Weights of a small mixture-of-experts language model, trained from scratch on English Wikipedia: 1576M tokens.
Below are experts of layer 7 (counted from 0) of a mixture-of-experts language model. Rows are named router (the router's row for the expert) and show model dimensions 128-255. Each number is 128 + 32 x the weight over its row's rms, rounded and kept within 0 to 255. Numbers have three digits each.
After each expert's rows: "comes after" lists some tokens at least twice as common just before its tokens as in all text. This comes from a sample of Wikipedia text that the model never trained on. Tokens count by the router's weight.

# expert 8
router:149158171141154131145127079179199085152104125132194171071118198152107127114140121125140172119117155119069114175100171118120149121132109123120119115129174118132136147161157113140128131097143137144137171133115145111122165136109153092160109137086100112154160143095122184189084188133160100116120094117146134143123134148052131065118147120141119131165166099131090110138103167119103125111107
comes after: ",", " and", " is", " was", " but", " as"

# expert 12
router:144175107143119063113145154160150093140141053125086098121075190121093159179158056163117150090072142171186125131119115114104071103122134127183107140107120142156180149195136091182113139161089124134101118119158182126087114107170169112104083151110089096113152111123162164145133099125143102110134152202160112111136079115137135153155146130071129159154168077072106049138139155191123110149072
comes after: " |", ":", " (", "|", ";", " Al"

# expert 26
router:147179190133132098124152109154116113100171134177111151099154126180171112136154154231082157114135149141131107102103103194116082131146096090127172117068159131110136189161152096122158145139132131148139130050142158128132115122162112097140116164105120090167148128108187108168156119100160169128166104137147139123129128156092116158149123098126133129158179128116128097181103132147114095117142
comes after: "\n", " ", " won", "ing", " 0", " hold"

# expert 17
router:151135187158164090099105121149163111124121102163121130148121145095121109109147125138067128162054085153103149068142136156193137148164137144137182092115163124125140117163141099166100142170172190132129144067121106079096145128118178165127099136186172116147098168099137124146119128090201135097055162168192109157104158090119087129119128143131127131122133050085074138143155143145114132153150
comes after: ".", " of", " in", "'", " from", " to"

# expert 15
router:163131163076158154149154113149121105144084106137119117126157190101137138125132153104153122167135100105102109155106186229122144104155098149132095149112177130106142122154110179125151130078120086122174117103201158115065045115146153132156111141118107102146189194120142194139161172100210155138147118169144152156123079152122160116121143126136080106107124107128095145134123121116200141164125
comes after: " on", " in", " to", " A", " 1", " at"

# expert 0
router:167163139140137121074107120171142118112131170140145193051111165154119119150122168093099168157104144165183183101107170093150104177150089140143103072107174156145124119127146076180065125118168134191125149060154158127101121116119151157144154130186170085178110105104092158183170089129168141081061161106140108114138096200129069135123106165147141121076120096124098128172144129132149116114156
comes after: "-", " of", " by", " ", " a", " B"

# expert 29
router:157135150078190085116124079148130069092092106202107143123076127142109054180159124137113153107136159153138121114079181145155132133138120159108097109064115134147104130155133138148084105128114113070202122134165171130109074076143197167180159101088109176111160111074110152162132112060119184127078130135184084153147084154149155148119148131110134146132137144101111159109122172114161121125147
comes after: " in", ",", " of", " United", " New", " In"

# expert 6
router:169161178125183106075138152132173109040145112140092122152126114105099124185138163154139144158123132168069140146118137167088104119175065165142160035105114124139110173115198130139155156126147109147204140094125193111083160089143177151119123137116133066165126108086114152099185078121147135103105163149218087176081105139098197138108127106087129112167164133124109086111154156158142109139134
comes after: " the", " of", " a", " in", " is", " for"